Experts of a small language model: a sigmoid router, 3937 steps.
Below are experts of layer 6 (counted from 0) of a mixture-of-experts language model. Rows are named router (the router's row for the expert), gate (a neuron's input weights, with its number), up (a neuron's input weights, with its number), down (a neuron's output weights, with its number) and show model dimensions 320-383. Each number is 128 + 24 x the weight over its row's rms, rounded and kept within 0 to 255. Numbers have three digits each.
After each expert's rows: a language model's description of what the expert responds to; "comes after" lists some tokens at least twice as common just before its tokens as in all text. This comes from a sample of Wikipedia text that the model never trained on. Tokens count by the router's weight.

# expert 36
router:172156150102154181134118116168093135135167143139110153104119121136164135131140136070144135133135146139157146141130205110138129109134088103104108123130155120166158101121099121134133133146114168
gate0:136164141170154170102157130078161124091123123123087155094135135147163138114108147123098122131094116140133132111124160156116116150156165087141096131115097134111183092128079117145137131166166050
up0:129100122117132122132157130134077064148147111111124104135116145077125132118132088134133132113126160137121126129142126092146140089115104117129128144116132114128074164111098158132131154102126139
down0:137103074128115135129128160131122159114099123147153105175133121137172165115136156134096134134130124136147140181190111151101148135045143116110148159136144152107151097116176126122117108108116133
gate1:115077170088162180163090116097136129124166127130130148156108111152074127135157132162138110119169120153091174157069120160081146099131130136159088099097151107117126144113144159094114114115115151
up1:118114116126077133132195143090122111109108126116123126125134148112157092111100126100131139120114148128146130100125141164111151155152106171154117159124136160134152157122088122153170136133096141
down1:134109087108119151113087134142162143100118121085075134137193121104139142141124130153126113154107130084154160093122150115131153125134128128153157172164174145127068139114113116121123116174112178
gate2:124079126105173125133168185165171134123100113141141116169087090106073063123085086139165164124086128145134106115112138119166145106107114179104123092127087094146132137087110112113121132143160113
up2:099156176186097160145140118115092092157170088090134136148149157147142087125134089157129095112149144098071117132147108147125124138119131127129154133102139100144132114133110134155156137148133093
down2:105147130120128149107133143092139110122148121124142136151238121113127118112122159137137068167146112143103119124129136109148159118109118117162120109102167150124138105104151138177105126141101140
What it handles: Articles and possessives the, a, an, his, their, and the first token of a proper name following them (the Philippines, Cambridge United).
comes after: " of", " in", "'", " the", " for", ","

# expert 6
router:160124118090149131074138138152116150142141108079110136092122086107159161143122116131165152174137137105132113125131155139124147118172115129107118094089125109146155091109116145132145103090111158
gate0:127117097147119142140114102116130110115133123144154159113131149105127153103150093142138138095118103129211144138172128142099129137071144117160109120142154126171108122067141159121120142150149130
up0:112134136105103151149077091179057143120166148155119129167120124054111161137100133106115130141107071148119120130171152109173162113134164130133142099130142118145116110114081163120157112151108155
down0:115120150103101082109160123086101146126143082079157143131089136120165130126075124112136110116147128112132132150085059142079166178090158158088134155083141111160170108160096135109145112126093161
gate1:160125109112144162170109149133111149122108113158159142138153137133123138127109059129130171131114090128139178173131123135105122113106154143104130183126181110151082127112136160117134153109123114
up1:130095176136137139128100109136156101138140129120160073091080115099099071102151142156124084090127136137136155116132107144135101154141107115110125072168108149089165143141133127206130110152137145
down1:146128133162141155121116132128095098085182131125090107141150122124119140163161107138144134140106124157126118136196124130178155103136147134159149136157118131123159179136085150108103164145085141
gate2:087154080122170162153167094133138121132144107118105142147146121182128148156132101120138099191164123142150132135158129090142132056113156115085089103147110114147128120128110144173133148111148126
up2:128133125148074134129116162155134107115159137138118129079148123138111112112191087131109157076131147143129145099143142102157122156143160145159128127142129140123086153146147104119108095161112115
down2:178145140101152119127139113142156149119149162141111161135170096123086134160127144156145097122079106187120162073153150140174121143150117136151107130148112100138151114113174118077108111123117146
What it handles: Sentence-ending periods, including ")." and quote-periods, abbreviation dots like Bt. or Brig., and last digits of years such as 1984 or 2023.
comes after: " ", "0", "1", "9", "2", "–"

# expert 22
router:168186120131118125119100110134119139138182159159122169106102147138128119126129138115110147120099180109131110124140172166154133131150119141120147124132102121141139118066124162123122159127147150
gate0:176123109104127144124186154175085111097114099125081171131103139152157153115135171095161162117125108126140090161109136093154134123099111094147140128119124115111074124123101154135139129135129103
up0:174164110122116155084121156184107157084072120100124169127094129121141123131162126104141178144120111105124105164164118122142137139113120139103104161120163104120150156162088145169117144134114119
down0:132116132151138129119148168133138139136127025090154117186113077134124109144127159106124150126093106150118125065147167156136000045132131142151116153143107153116144145125129136124100148182143167
gate1:114109126123109141139152071114098165130146123138093098153137182118146158133166109128094126147171127156136092103100108150138184149108133156103102120182146139100144122156167141142115161104145141
up1:092143122132101143137128089085082133107165140157168110191125149148157129123167100109105153118131116104196115115124134150110125133140161119144073147119102137092141143146137132085100114095131104
down1:155124178136126160124107119135140127129123141132163139146150186154133146109139117128107143129103127131135099155144116119107172136171123111097172145129176108164137176164151127102140106166103133
gate2:108115142162123189122131106114138125181130136145114106113120117133135157119131116108113099126074142163111149117141083101121148131095166096141169134147119128142129105150159149132146132133160092
up2:108155158144130117081133157149179147132123141133116133118148148120119112140102123121138156106127094103113117140094169169150132121168105137121137125139190123102169144142103135130150123140144172
down2:130110113117163130156145110127153133127121165114109136146123135159156121116118163156157115110155111135111136112140109137159106128158080125135099105124189167124140123149141104122108083105128098
What it handles: Pipes opening table rows and equals signs opening headings, ordinal suffixes like 69th or 14th, and word beginnings such as St, th, cont.
comes after: "\n", "-", " to", " a", " was", " his"

# expert 45
router:149125161110136103139161133143152113113165143066116149134137112105115129147180112138123142155109120123186122146123169134130117099148110131131144091152111070134131132092110126152118095093118156
gate0:115110126113205129126172118070109110125134108158144123133110092108110106121108106131129184101147103084131129125115188151142139134119136104130141158144112138131137156126109137106106082146088125
up0:148133126140142097093141134115106150093191107158103161125128144090155147120115124127085112130096162123130148159138167147146152121158091097126159124136128129124147108109129147117136138147104140
down0:140140119092147121127180139120141130171118120055142102130142096136090115152135135117115086112127136132114183107127138152155068149128153131131133136151128065093146148145140125076100134152133167
gate1:131118123145119155122126109092128106127118146168133124121128118115091117099141112108183133123125101108165115149130112164144141142095141095123169145142116154159179079138144137090114107094101121
up1:106137133126153130138104160143102114144093136097169088110110131140132115165146127127111121125135136150177123101104102162095092143082136112154116138138133095125072135149131088152128117134157089
down1:114104137158110099137094123118141113111106143215129139094112152112127125112116144139121128101152127101182080146141113177116134125154149122092162121109157186161148126157139102177163119129140092
gate2:147130124096097130121114110169142139129093114122097102133145107160143171106113161165155117138110154086114124086176146126127105109131094153111088108087141099117151129154093112148108086117150082
up2:114120113110100129146098114134148161110069112127123131139131130111154140154102149100148121096118119099094109091142112138068135117154106135141107065136147128089132121161081125099085114104159099
down2:098143132090159119100164095109137099093122128132150106121146109155098117138118198090108147118142132129179147138107155129087113085122108118129115149130100093113096167112155084131165145127130150
What it handles: Table cell separators in election and medal tables, plus closing parentheses, semicolons, quotes, heading markers ==, and the article a.
comes after: ")", "0", "%", "4", "3", " —"

# expert 2
router:096162116138126137124131130131154160109150193086135157111128142118146133179123138118133154177132117167122120150124131182146204114141126122145105117149117149147156123098099121145106138136124176
gate0:157151137086152132105101141091169114146131132143183132116147108113107114129106141129165109154127086140148136116074096174097163102087127107110134152096089172137114176119135142127113104119079134
up0:189156127167114082156136116146146127127089161115074081096113161126122145083110131145109141155132095128102119168141107142136150111150139100132145150100104137113111143119104135152116113146116117
down0:175146153161109123172113146167132110100109122149129081133121128115144129118091125103139151123124119080114095101128153125145152095127103152097100112154114142110114121134122149091143163126103120
gate1:118127131154159100115120115129132126088151127134123112118168139107135127096131113106117119149154130162158157138120134150158194154132183132114136136119086134132073118140105109117091118099115117
up1:136170154115169143155111127083124118108127091155152119109137151132097088149153094147124143133115131140101125121097105074126087160121108101106137115133173135165124156121147152153134125144119125
down1:112127130097111159089096167117120142170096117138142132137075115156156159109119099127146127132138151134115122148123150149183110144166156125151123131163165145130144140138111109114143149111123129
gate2:122069102134130156134149179160164163085096137126111168129131126118115082141108159130174113144132134100132126114164126111126140094110139135094090135167168122162095171106135153162119152097121142
up2:167163130143134100091166130109106113130163141114134127088099112124075158127097183113088119120112144134154159151077102132115097132093137132135136135128174156178153069127126097114144140076120181
down2:094140140120144110072154123101139141136140149146153198128091121148103106097113162153082133118120146112195168157091093117138124085112111140158138131118121153139132142107106136144112079082096076
What it handles: Word-internal fragments after a first syllable, such as Dar-v-ish, c-arg-o, Mass-ach-usetts, and digits 0, 1, 9 inside years like 2013.
comes after: "2", "0", " ", "1", " p", " B"

# expert 18
router:138123120128139167181127111151153111139139152152110159093157106103134129129106130125146097140150172136090149136172176132144168166115118109120143111126143115172111112108165128137137118102129135
gate0:139130137138086165123110104152104134119147180156101139123118128150143110157117179150076132129103152131144155141145144131105187141120130106120096126155110112118100084090109145069149118114149128
up0:111085132105115120128174135157107110117071093155165112115138098061105137130117128131161160105178148073110092110140118072141122110154114158069131132142097096127131126119145143139109122141115124
down0:126129142135121071145118167160163135110104163151117100141123114147135120161125111130179118166185104150126114128152171140100131075129102134111108144123174136157147150121146157131115085105156142
gate1:105112109145139136107104141151114179114119175152112134145118162104176114094116133125081143124128057172114121127104132160108147161096125112156129126108162142183149099088142131119113114105133130
up1:127119106114124122121125147150128138112096113135153106140147115095103123128120131098159089146130106123122163150117103144116128155082113105140133137098119117135148127130106133167122079146146082
down1:092112095125106127095107126151122104128128156095139125100141144138116144127145146139138097137109125098105072187120103165119157101082084092153099165166154130147149131106157156124145096125161134
gate2:092118084091149123146167155190128134149117163129150147129152162107172118123112150161157143115094099112120117084097180141119152128102148098179123143125101120140114139135120097138104147064123163
up2:091143138112142150168165124129097144119109119125099111088125131150137120141109151182103140127129127132114100133114112097181152121190095155121120155145136159150129130127151109107083158119101103
down2:116112126138094133181136109152168145137137102109118140159111115101143149133147123112148130125102136144141145058133141140113142171099152148108159141132116116130136152088094093098109144148128090
What it handles: Bare spaces and opening parentheses after pipes, semicolons or colons that precede numbers in tables and dates, such as 7 April 1943.
comes after: " |", "|", ";", ",", ":", " in"

# expert 27
router:135166129103148132110123099125119141137140145129121153129145120122132093130138104070100128139117103153155142162143173097155199092149090088123131130131138126141139113051094118138134143100147135
gate0:131132143078130123143133139168117128116083138195105135089120145105135079152149147109151098139125140109145103136131166125150144138102130116124140119095136173124151130101145162098118143127057072
up0:124146116171123117121139150099158134142120116119089100124167120138162136112153131174125141114105173159106146135169126136097156165130160123124175141141137113111123119137156086185094095104175163
down0:136114134101154135126196143139107112142157172147138111174146158124106146156144135086087099128140160136107145103156095123126123158126067099132175098100100142155096120137151062094129123094135162
gate1:126127101080093171110162124113142109153159109112101139142147131108162125123135088108148136106127154108150072123140109114147155119185147130116116129159062125108140130132109141121086127091126133
up1:142126078098130147150103152100137141123156141116125171136130109102141121129165095144159127124120101118133122159125125109098155135148127152115109136148077101115136136131135087176099140085133114
down1:098101117136139123136082155103130128120181129161112086114127104159152126102099128150114150148144136125132108116130106132106122152111159124157088147127100162167097149105144143141136162150124105
gate2:073120076133127142104148171128123118119107148153132158122122130157145113117097087135165128113149101130166075135119120100147142069138119105108128136171083149102125120104152099124145111100135145
up2:090150105130110144110147155109144141108136157123131142101145152152147093125077115094130133128126143116182072126113146119150149117166164118134103117138095145120146135109147115099117092072174151
down2:132127095155113141173107128108123139178145126145090120128115131147184140156169144114145130123135113121142134092120151158106144118158135089153093120112130127119138126131117125138118106146114116
What it handles: Wiki heading markers ==, ===, the word also in See also, and adverbs or modals like not, then, would, plus Pope after a heading.
comes after: " P", "\n", " p", " C", " c", "=="

# expert 3
router:139146149093122144124129111130145137132136145128088130050135086125097179135103116160115162121176141150170136156179157119125121129162116098128080101129139115154172129116099144119113108120077146
gate0:113118163193118112138140095123140120103139120113114131155143110132083129089152160118123098165102105152107099133101122108116128136141132129148093132141142159096123114125148112143145115150138094
up0:107092077079150120125138164161138124147182151110171145154094136130121101128141136146128133123124115123110093125155125114178143117128149117111078085133092132114106143112116145107152111116127150
down0:149140119141143152102120133105115087099141117145117129130143108090135139121152126176110114131159107098099123122122086132121203124121145103151112153128081108110126106097103127182126104111122129
gate1:111129129138114131145079159179119100172146108135135087141124139170128165143132148135133137123134108170128138179140130082131113153119157156149130134143163107136147099143172141156131111146109105
up1:100111151146174111133111108167101082105147129135136140154122144147119128131094098137204130131126130139137131112103126110137127116095169111138184153132161145157139139183106124156091141146162129
down1:135113133117148149086150128103151150150130167108145076117119102136124097133100145138068112120094117117130126115134120101072048117156116136097126135170122102084123106148136142134096173125115143
gate2:133126156169122164143120160107104099114072120103082182163149158121102150143110168140081128156153133150149106131130138103142141160144176104139105152136155154165092061139119122129096130097159170
up2:096169123111095154119134130141140151152111159144122165142109090156122135177109133100106119122134143163108148121176126101108106128124173154142122173134140145123087125114145142137094156117132104
down2:097139127132143142137128089123112120088110137178117116147153141123142125123071100120153158137114164119116122102115118142122169168136099111134156119179099105095136167138138137106112166112169124
What it handles: Articles, determiners and numerals opening a noun phrase after of, in, to or a comma, such as the, a, their, two.
comes after: " of", " in", ",", " to", " as", "'"

# expert 0
router:142143142137144140136103085140152128175144157133101096125148097149107161126119108166159146137172121150150109130114162164147133119154124122139141093123117103113159105076141131121124119147130140
gate0:120116145062096108099165116144130142163098137077160149145137112118165138106124122109115114121127120129117120184099107133123160101125151126140117159147155154113142084133165155066100156100137123
up0:103108131093091114151160129146131119083160124074144148105175114110123130133151134132124128148114126157126098129149139127107108124167154138156088096129152150125131130103128124130149172149128094
down0:137094082124148154143117127121072122136143094090151126115138100108149089159129094094163131121109166141151124127147165147087088173124182134124106129096101079102108128157130128143156116104136111
gate1:157156084145085191111081164155133094158112162123170145113062163127127119081145117129127141139130102131143141138127111140104142134112158133102154153127153110106113121109151109109140123126135121
up1:148124104150112144112137103117118142141109153110131125101069190127132110079165095153153086103110127111113170172099145109154100130113163127101150146115124142125096104151126092151097149127170146
down1:131115098114118106095146122092110148139157122111118143105143093113130160183163108173153132103099063096117126076106144126151134118119129148107165137106171142122119141128121087124114130153146122
gate2:137082121106083116086138118170119095166127179102125166113096162145137156107156173122117110166146129143119116148131118125104154096111142149092144135135111123140148113190123126117160157125126123
up2:115084119115080092176137155129134100174055161099126136118097104127086126098137170110119107108146108129090138124144099138108110139100139144120127156120095186105141142146138088136129168143137155
down2:124132129175097161105142153154135124129117111144124121098135101117120141162145100093065087115129128144118137136106128133130173108122150110124085148153113120175108129175103152102172117108116117
What it handles: Hyphens inside compounds and list-item dashes, opening parentheses, and word-initial pieces like un, re, in, E (un|fortunately, self-taught, Early).
comes after: "\n", "|", " June", " /", " October", " July"

# expert 16
router:149102155134140140155135101145173142153132194197118119145147123116093138120139114166145168123173124128164162110117183129144125133127118088144104088114144129123154132051155155139107110123123158
gate0:116181136123099121138194114151080140123089093119128136132095112104125081149101115140124102153113118144136101104137099095118140143131131081131093122096149150115137099100125157165091107151190108
up0:114174127132160104158123130120127126165149107103110121112133100129118146127132127116117155119136147108123125145159094126112146147095169165151109155143149172073142174140106128119143134119119107
down0:135144141118131161121082147075159085142148108169124102127119140120111099145110145132077141106146117134139105095093148114128148104149128108096115159132135105118115157127109151143131115149145121
gate1:122105120111148161109119094166129115111147134137128146035123162136105122112138145113156120139115148179121132117123081112112134164114175145144119149183130078149091139129102096148144125148117106
up1:097106098073186115131137121149154122101143136118130129113122121102105100110126083148146139152109165134121156119119137101146124142121095144142156092152155121118090155132128134100117155162132123
down1:136082154121113143147112128139141114114111171158130134176166106087118120094100125107122146141096130111090141119141132126089135087128107123159142107124130114141127152118141082108138122070156156
gate2:107140165086093109105165140124125127149142147130136144130130154144111142145127107055120117147123123137145138175092087114148159117096132076116113172143144113156142121119115139164101153083143147
up2:122130112121137129112151176135160135154123145144111136117121111141109068137116163120146160095125114124137099132143121140139120127139134152103121144133126127116148164083156100107161157156129137
down2:101133132158169130116070121158147119103118135150127140164128137131131132153105117135134126126094127142156126147134138155155142110150114114130151154145130092161126154137113143124152151143060147
What it handles: Capital initials beginning names in tables and lists, mid-word hyphens and dashes, and line breaks after sentences or headers (David R|agan, 12–1).
comes after: "\n", " |", ".", "|", ")", ";"

# expert 38
router:140118159108124130093108101128115123140122126134119164120115106136189150157139132148150159106115152110153134158144191140133162128090120103135113096145149132130129104109097099133130103077102140
gate0:158139111114129151137132114163167136119137120147072103110123134131158114147161174107072146148116096147110194071109115101135162141118133107081151085150106124094083098140105138172148110103110096
up0:102126149100181162144121135127148123116122119132144121109133113121139161127115143141176098109136104123146112094130105195080112099087109102141164089129109109142156122137136101130148122157109197
down0:124148174117157127108092104103115143156158108117143147120061149145169178134114121109096149099118132117146165160123098141114077142099149120088127113159089121086135144101138120146189149158106168
gate1:136099121059105124135128144199133166090123114131119132171156135155123158110112113147132158145132087106100090101102124094148099117111141144141108143146129113094086113167137133129127094116124151
up1:152125136066121139120131152131194093118113127172113149139151092100124149080142097109117167083135137094110106126118100098148122121153141139130132106116124122078105078171145130126121099079111157
down1:137170129173122117115144117115186104162076141127154067103160145170133152086092103142139109123120130123105130181139153084147127142138130159120135144136119126136129156104100109114103144124100132
gate2:116159144169132137139123122162112152135107168150121151131149116152141128172150111144151134131152097100117125144130118132169167122111153119147142141162144126193120112087121170123109118107170115
up2:124122120137132124157116128115151189082157192114089116124135138145140110154162107157121147113131139111132133156101155196148136159127104147186157187109117125133106167101131162142105118129127110
down2:124136137071136128072115124154097119147108124148154125154125127157172096150154145137123144138159105107123121093095099139088131099110176131134138135114162143124089088143151124154118089113103159
What it handles: Digits and spelled-out numbers in scores, records, times and statistics tables, such as 3–3, 2–1, three, five.
comes after: " ", "1", "2", "–", "3", " ("

# expert 28
router:103152182118147119109149125128134092146155141168111181079157120122148184152127094109113124113163141111179155106117146158124167143147144143124067109140128127155148144137129161098109125111115144
gate0:149163107157118140091094116133098133129124150150127176130142119145141146145117134128154108099136130141152147108133113105088127110085145098122087125147126172121156075113116159101114143078152096
up0:160169118123152147115183116132100128134108135168096143076090154127111131138135136147127107098172117097120099116150147117114145174103119124117110123160100148106164103123088111140150129180116075
down0:176105122125129134136119095148115139135143076104135119123097132165152114130137142138133117104141155126119084117156097152136094106141091129131114118142114140111128093159097096095146125148167127
gate1:130120105143157169120145142157114113123100111151129175083169118085099143117150130092100099134155164168109154109156167111131138100120162055131102116154159142145118143093149129072180121155144094
up1:156105097115136099141112086104137149131124150122111101112093122112136118140134130150113167119177135111166148107113141157156137183089116144137148141149166144096124114120130131195101118078078130
down1:081164113100158136152129146143137123126169154162137133135143151138113083130146104127119107158121127106122112148146103148079131144143099058104159090146148134130156119119166128055118138139104174
gate2:153135148085114162137127162153100126137121100124088181117171142101145093119172149117134152122099091170071131118132157172084141130108137115131115100123108121115094154102136170107105155127157149
up2:122126103139107122138162156101128099101133125141122136175086137102136093113131124147154119137114131132149100160141158135096135081154161100156096128109143169133124111121102134146129105134146100
down2:144124127137167113149144105111150102104144159105099099109149116066114149119122150119151212128105141119135123118157133151128134118096104122094095115148084153095100145090150103155126092129122127
What it handles: Subject pronouns (he, they, She), table pipe separators, units after numbers (km, %, °), and name pieces like hen in Stephen.
comes after: "4", "3", "8", "2", "5", "7"

# expert 42
router:146145146122120120062136098166106170116154138166143130121134130084154132117072134099108163155159128106155116124158136143187185106125078138134119128135128111152145083116114163131115148142126103
gate0:129078150096113136087131146123137126140102176107125090119106131130125131156134132188137121096150119149141109134094122155194142110124122130143121092136150164096169141116137165114104157099140108
up0:133073112112141096115094098116085118112104097119092106162111110137134135105154109099101131115141111170173096145140129189105155120167111126154124090101153149089134172116089119141110125138123107
down0:127133077117151142141123093135212094123139172145113126142156122137129100164104117107103205121102101144093124130180133087161145165121137182133099122142108141114126097108151158079072096102127097
gate1:123077202158141153122162138144157147107106135110126147167160139125145085117125135123135166113073116120110135074125121141134151129141117143131086081097107178146105128124113095091112182130137166
up1:145114117155123125143167120135137123173154123089136098127146139132108140135130116139144103145120132155097169162090087117126125161140157165173076145123117082174174106111137138120138159152175111
down1:156102114106112123101151101114115112169137127095115138191144125110089137144142165151130103122119133116124116154135131107135130181113135159163165085154102167144097134162156105134126097151072139
gate2:159117160116072131136117170130154132070111100119088134137142133115180119138125152138087144140129096129157163120098116121149146131129134153154088103157112083125099136103124141070158112139115129
up2:085133116114111111162188149161128140191152148157104135139117153155151117102128089130144120113148103131147123111138129148141108045113100154137078113136115090118134135138124119101133158136157129
down2:073150125102064149115131113099157140136156117103157103109102119101112105124171170168140117092129183110125145126141114133095106139091143130129150168135113107112126111192098110141169141111142109
What it handles: Inner pieces of names and words after a capital initial, such as Zag-re-b, G-ro-scost, Kod-ans-ha, plus the word also.
comes after: " K", " H", " G", " J", " B", "h"

# expert 4
router:134134142093128142096179104182110141094127161180132138128119112138083191160149109116116160118155134098138163105167150147138176133152097110103108118149173107137133111044148143134096134130150149
gate0:162126105107131151117145125151146123145106109104100104112131147120138137139131115139107136171134129133110086108123095147117166121130148100123107121123109162109132130084136123107074141113103123
up0:103143121172124115148119136140115146079161133121160102130110145127124086111124138072122131135160127128109162163157120104128151137094106163109146163180186124142130126186120078149185131148139174
down0:101136120133129134166122145092142120160122136144114133134132083101138131135109147120168124146130130102093133172148120132148134121163095192137150134168102131129143111115143168151148170141099166
gate1:169179137151155131071122088180096142091118131138127143094089130146142131114105150135106105104150146145149140148109112157094176148103150179098138108106144132085126147091104100065120099123151098
up1:143137150110139114143150158113170161099123123121102128122144129118146201142162109100110182098133090086113105156171124094140120121144101111094123103123115130136118138119151155134170142113153134
down1:136099161139090131110117096101129118175149156095142117130148107085105142163108152138106096153136109132107115128126108157149098132133191088159101145099118167168144155134133156158178100086124131
gate2:124156151118129103160116088127118088129151147117117167128088138141160123099140078134149128129142134130148119180157100116148106141123162157166085136098117130144097083132108122134081101135164115
up2:084123146112114135097142162100086150143113134111111131092153073116166120064108145117126116117130142141105126111126116126121126140108117112151124109143171136103099122152138195173139109127138123
down2:089136109116128102135144117156141124108103114093133082122154132145154089127093147134116100117122131108111153153149156135125120153126103141117125143113140139123119105149162132126120137099132158
What it handles: Single consonant letters starting names and words, capital or lowercase, often in tables and lists (F|1GP, N|uno, L|as Vegas, Gar|c|ia).
comes after: "-", " the", " (", " \"", " of", ":"

# expert 29
router:144101186133141153093143098155119118158108143157111149118105127137175141135084143113151148119124161123168095154116154173136161138125095076119089076147139155137082086094079108160124122077098149
gate0:119135114172116108145149130170125119105137108150123141145132163146087121145129146132137146117169132167078119085121133129167168150123125111131158165138122108152157129112150120126127157181131112
up0:126136175121121121120156155166145135128158110154093126159142115144153125084116128147158141091110150153074111127112118088166109115084075129134174134150134162122115160079145127131121125170089112
down0:095094135125130052138146143111140110112145147159130049183138114110140143113129166121111161132096177118125117093105142125105117170166099099137127100110121099150118148134109127135091143152146092
gate1:121116085140154153126119141155084123135150109114105123104120087124112135136104109104071135201153083100098140061118156108147157115111106115117149158166116132111089149122115119141118129123128106
up1:124092106142131135129129176158139142097145107102133154126106112104135129184129115133097149181157140125096119142121145111126092127155109116179130159127111137095122083108111101137127195093151130
down1:161140106152100100103169144129107148124103106103126090122077162136121147161113107151123146133122113124176125108167161163110092121149119159121131084177096147158140128141087077124111111135118108
gate2:142139078086122107142123177143146105149145141172097123145167122089113124122117126110119141137116106114138155128139071110124136126110131133098125150147117137126126114129121153155067091097153140
up2:128098132125125119129118133148126148092148146097126114115099143144158141171118089096115095129140130141142086146113118149147111143136136161168137155156134129163166098121114129107138106167171107
down2:116140151133145115130146146119158153079122151154141154151139117100121119163138086145151146153143122122102107102123113130191167139121122137179080134124135105135135131135164155131126147140117138
What it handles: Single digits inside years, scores and table numbers, e.g. 1957–58, 1891, 3.62, plus the words home and one.
comes after: " ", "1", "9", "2", "3", "8"

# expert 7
router:114147140116123118101147107134111148141143133076138143144143132108136152147162124100135113128157137126155127142104180145128114128131121089161119101169136105124139081132138135117103137129119185
gate0:110153107159210092123105138124101134155153132116128093121092182096159123102150126177104132134125113093137124156135166184135121156139131088131137152115101121119127154126106146087121091139112136
up0:138109131096131145160128134115110136123134127122141153105112134124155157127121111154134141142099128126155161170138158130151105146123161139110109191141139116093135123133136132108149129124131166
down0:144163094119153119120099111114158159147104136095099137159136141142128150133155138127124148105121143129134120120116140089131153145134102084134153105084121125089137126140122140087154151112130151
gate1:204129112147102127181162156142129104143106139146138126118149102116130157162110163149112097150096139139146141164150141150117127112161153110109092103147131087115124107102122159151152141125111083
up1:163104175142115116105110072127150098078142119125121129122136098161171088107162085164125133131102101148106108133105118149112101122164112140108107164142079146153108119134126144090145124159143144
down1:112158128130134139156119114146111116132116140162134137108169153163128129156134120107110127201134132114104129153134106153111172133131131123083108127153144141110079161064104124078099132109102158
gate2:094154125151184135075121127120070149104150129133124112101106108121177140161137100176145120172110174143103118168156108142099133121113171104124146101123142090113149168105095170145159120113116068
up2:125095117110128149121098154109142141116175130157120167144196166111108099095146115148126137083150115151138166103080144109162151130129109159152129113130149153144144104133141120110115130144142141
down2:110125112118126168137153140128155107067164160178108137110132135113144145092123060150131102139134167158132125095115102127124163138123111164112118098183130091129095136142108133108174161134121133
What it handles: Commas, colons, semicolons and table pipes after a word or number, such as NHL: 0, New York, and Jamaica |.
comes after: "0", "3", "4", "5", "6", "7"

# expert 40
router:108151150135117147083142116134127141115145134163129167097113151112154108184128134142116128160180101137145134127110145109125223143158140098149117094160130098143122123097141135133108082117137159
gate0:087117135094109103136155162125134123079113133137106122093137104108109140072154119161103146115111097101114119156159141116127183131130131065145144131178114132111095132160139152118129094126130119
up0:142088145143120120110093121174123188199107123154134092149150122070101128070139115096110152118125110147129159090136118160107103145073124149141139103143157125131139116127114116097147145152165100
down0:092141144139152134105158152122126134085122131171098096138153135112125139094169108128153056125133138131166129151130123110134130126154139102150114125125104122131119142123119103081119083134110095
gate1:130166119102195107098139123138188126130150165157143180154108092164121141106164150152134151130169161096094140138144182139106116120065121144146103087118109107143108108075140158153137181163140175
up1:115118192108080157058172128102177117149114137130120123101124133102165161133158096155154160131125096076129143136118147165108163134111108116156153126172136129140101114098151153106167109112130143
down1:078123118145111152112134138110136104086107138172131127115162115147121133084160073136046144161132138147120122135110139117139181118123147146077119120160145135146148120122127112128163133135178107
gate2:131104094177111142145114135132093145115146095131157128147151166143109161116117101138141114124131121084125167179131134098124125124159128135103097102152127141094124120125115132102121087087127161
up2:124115139178071148154115133171105138141126112095140130145134134097122109115070159130123163119135104096141118145144136080102150154121135130108097055129156100096137140186141114140098090111147119
down2:103152128145120128161134138120139142151111192167124093138136114179111121125112118115130142069132112124100152167125087127130126164149151120116116122100101089125112147108123137109113074118172120
What it handles: Digits 0 and 9 in years and numbers, month names, past verbs like released, announced, met, and pieces et and ro.
comes after: "2", "1", " st", " re", "st", " St"

# expert 9
router:102159139147131155121171094143134101132136127152120126105193121115130154158150101135144125121149146142142152117138171142151135120157113125107149107159171108147123117076159134156127110123161144
gate0:082147127130153071147131101127113181168138138162140144141138179106146153058100156112093141108119119142108083139099134164105123137094128140139159124138098110147126150131103114142115125066140160
up0:140129120116177144124156117106140158128103169177136118108117135116141129103130130121148097096095106117154139196128119116105132140093147195102152128079139165149111129134159158123146084077147109
down0:131115102138159157110100121141158123156094108147124121090116123133136160098098157170113136125112157141157079150139094108148145148116153136156134137070045105112086145105119183167095131111127144
gate1:114143125136119139160166148155106096126113098124178129142151092116118109101136103152099150131133082125156144134114176110173134110115092107131165140079155136101128162079133141134117108139122134
up1:175113111150113153128115157107116165118102152086130121166150152131151140142136151116124159124130137117109139148106143155115137104127149148104133156161148117105103103158131121099130079127125108
down1:113085106158123127126154128182105093114126116088148113142172080135125121141088138131142125165116168123138103117132172148096130149113145104150142148144149118091150117117181155105112109091134115
gate2:138159140098136109178134100124107057142157104158136118170148131127107111134099082118131090195079127141133161142114098133141130116144118141155127108148128147165093116094131149148141167144136107
up2:133109142129099092133142150126154146136113178166115118133108159146139088107125122133111132080123146092113105124114131134162121116103115169130158146086089120143135141131134145084149096104126116
down2:137159165137113118118166139100163106147097143117121134130136109137117156098118133171125097125130117144083119128095129165155109147128095126128184110113158146151090134139151081137112089128103121
What it handles: Bare spaces and line breaks in tables and lists, usually before numbers, plus single capital initials (K, T, H, B) and the piece ult.
comes after: " |", "|", ";", ":", "==", " in"